Weights of a small mixture-of-experts language model, trained from scratch on English Wikipedia: vocabulary 8397, 421M tokens.
Below are experts of layer 8 (counted from 0) of a mixture-of-experts language model. Rows are named router (the router's row for the expert), up (a neuron's input weights, with its number), down (a neuron's output weights, with its number) and show model dimensions 336-447. Each number is 500 + 50 x the weight over its row's rms, rounded and kept within 0 to 999. Numbers have three digits each.
After each expert's rows: "mostly gets" lists some tokens that are sent to it at least half of the time. This comes from a sample of Wikipedia text that the model never trained on.

# expert 17
router:386577465476469537526478539481500506528490479401560559503481546501398548536522507648492515547490434500455511475505565511463508570517516483535432497490471520445371487559540406484483429458526525517434446541481490491561464525538526516557561461412443513512478437449552487476552476628439492599522410515507490477617545401511454529547446511473
up2:458536535458510506486527530446423510541523540508489473453486448486462547456525557564534481425541530518487529512490576535510492553460491470619467461435592551568429469500583465496486463575483503517462426582517531646501501479456509532536586463462568529588499461515459491479535436406418494486444400553562492432544558549423483490456389478431
down2:508494419482514422431470406500541465534525474461542463560450435550562505463397512438479486479459551472461497468467582447561491447478560429525552589506501435494400528476500447517459629519442485521521467513551487430550514502414555503492399501461676488503500562577454503521431502554444529522541418471434473516518492556542554505527459505511
mostly gets: " Votes", "°W", " %", " medalist(s)", "°E", " Species:"

# expert 13
router:517491468471503502472453442559515442581489524439395507554543526561463419507429470481523521413478516518454500523441416552530556550519415491489477577499521557513432504553594524521523432387558596494432544582512491488418564521509477522438490485507449458530488537427492465478474523592446452440571458548525529425550534421459485490462504496468
up2:431483495438614436530442532492499578550422522573510484422521440548510473531505483366373521510485534480460465499527473474502564484473559458502464576517603519536431464446580538360506459479482465462602416465505424508473497509392511403617477486553572492494500452551538455533534494440492527544491563491452512519518449404497470533464487350548
down2:459461531485548546509504491575562529563482509472429539514522463458489415479530466453586479533529449486488465487466587393475579485479515476506494483423389435477425387498552442554467450488486496504429552529505519483452414459448522471494525567465545461502454474492580456570476439480487508486567517448622536605503514542605493470491561531473
mostly gets: " he", " which", " who", " ", " she", " they"

# expert 4
router:544485470475517512459423493516530585454518530520442443510496531559437536453368568507540497491503481476496527584563575500519547517495465406410441487522521459523471485530501458520519483410559620491492446481521473521482598585545532519433375507514419482666439476519504491480421512651477489513533442446541530477572502470496518516529517488464
up0:508426528469570524484488509493481549666513442478480441547523433559435489515491515520691473522589486527526346447495476598543506496543501512547491493501466524510402446432512546446466570442491542558415574541436555494500560477448517535471477505492491401550440514500437496538522426511480445505511448497488540503527424504455442618422417607498
down0:495532496442471601466546544505471529471514587466573516507542473492490551511471443478527535534514509459587447547460540546444436498520368509585524516454529523430538528489444554525547504485549466640535533452464582523472563514446460513546435509443498533467506524398413384488458498462516577605542593474476429487488492481493416536534617554462
mostly gets: " \"", " $", "00", " 199", " (", "′"

# expert 26
router:506499488444500461430522467544511500459469549502516494509491471580457492401492481523504559432531544388527557448483487530483535468520550476519457485542507521477472545495508487476451431501503512444476487477549467491520503522484491571495476580559438583494512523432438510515421418543468556421535512469518516469454407561502478565580417560527
up0:478495440404450530487465563532568546490493445443380470494484476467541496594555485474474507491552468440532532490506454553560493502478423459591474435522478510450506556507529480512530425416557470561560492385506479385489495483490565526521412538516521466477522502459546550471569533487504437473545502573517509518575510522530492609541423450564
down0:509528492411490501582437541421434508551457478447526568595448406475472479552560479493536541500549386477445530513486493474524504507577446430533491423507437489429441465594561526471576412437523492477556519475498518545479478460541472506483496575599525431436479497511529598471464540497462444537515502583496529548469521437412499422454449466600
mostly gets: "iy", "ila", " James", "ira", " Sant", "mad"

# expert 30
router:524502537536597461542467554440588469539468430547473476398523443557513516511470482480531549461459434526444485567526538549565557483455518493360561533518485563520492545513506513459517460463530474579445528475455514564440552501449597525581518459472469474501403377573461505447482489503495496408495431546435543393629519615536456554524442576527
up0:432487477521465527571493526481544584469415510550465512492484489530463490501491490570541421457552466441429537547544424549519356420525548437478522485565561314539518464569498486470548596494498491597499512431475512448525555519519543498500512449546451477474499590508492516540541671518520533508485519507446533486598513410528542627457514517546
down0:483529387446427569489445598364446423490514505569507575452465478500564501483382409394512410564585643471531501440555476523376429554427493463541550545561527454535548517443538544531452490516445499472475489516504568418521547427602512498552486476490474469488460483494517459450605577471504563524449537447468536514435438511537554523497540441530
mostly gets: " William", " Robert", " John", " Michael", " Peter", "ford"

# expert 9
router:482497547485542456465595490518467520436516472571489500441558467498547389505466404531492581528576508393396574493509538411405477555491499411539529433472540534492558474525550569479438462514537461531452559523491505518502418529484545533522568595423427578495549487402531468487585562448472555502576474471587451500472531535382551539470528502514
up0:512518440477505492507500477487547489516455436414552539523468491457503375510472505589556577453442438479514446660501530576476576554577496465557383509478559505534504508521479575472459515453465499511523496483566488513513462426556504525486486540481510595486415481447487474505596461591532502499521536537459565508459537523456559434495532500489
down0:490525441505453509479498525511535477494490558506440504516517377489529453630553477487505479437467536478527508528508529427568564454403469400453538547567461523516491522552449410567466484492575584435397601445491484525572486528456469502466491555483467438496542455529440473536590450407507546529551545561393480509476382548532461461491446507547
mostly gets: " moved", " north", " off", " left", " east", " exp"

# expert 12
router:477489546466546523535619548510496439428495462579541341479528484511544421550487477547539477532446505507527576497480499406510538479483406551464468508511493509499535609511506466485471466405517561550524495547464537567505603471409547503480594507522449544538498431432494439436515494491459505529505480425512486517505500521497434502573556495406
up0:555331561536559437541476471449587407455516505561472441505448425533419381533514439573530553570505438552516516405483501520461457488573598397464431490518488461436570511492519459392598476520508500533454598502511500476472473518481539497524494459534480474544429508517472441513480438537545330526508510425544471503475513512497430513450561563441
down0:422533419519505489386483566548476481554510523474499463529448457551537432523496526427570449481459489469424517456485552466508437473562413554560363550570520520514542554540556495465471438577461504470481595507481392507534555543422579461558384500514504511636400451541425528486540444499536481568584488543512454487462547487652554498539476518391
mostly gets: " public", " used", " government", " use", " building", " design"

# expert 18
router:512458617514441477538532556548518518495468455455519546381541513493471551340529562514552505494530501442552406488512557543513399516408439395425531550439507526535494566495517456524544408494540522544416573478516478515472493426554490466622474496482502510557466555443500460530547539573452483445403536482518540442560422462532501517589490499452
up0:485476549515495535419604460483484504535449497485564449400466449487500572482445508541482534506524464527493586542530552467519464529524528501547546509492489429495521504381466506441482425562512522431519556553481443581537440480618529445567452487564536501617504586515479484495500415523561465412409498580561541467464485531480477493506506505492
down0:512509532505485428469549432493413536415455576551442467493561516559551644501452494527445476535458489558468351516570538507519524536481436520466510541535502459474479406522511536531538511420553466469569506442450526473504439457388499512452534529449416505618443426566508630521408488457542576493484496530456525535513543550458496528402437527479
mostly gets: " David", " Robert", " him", " John", " P.", " C."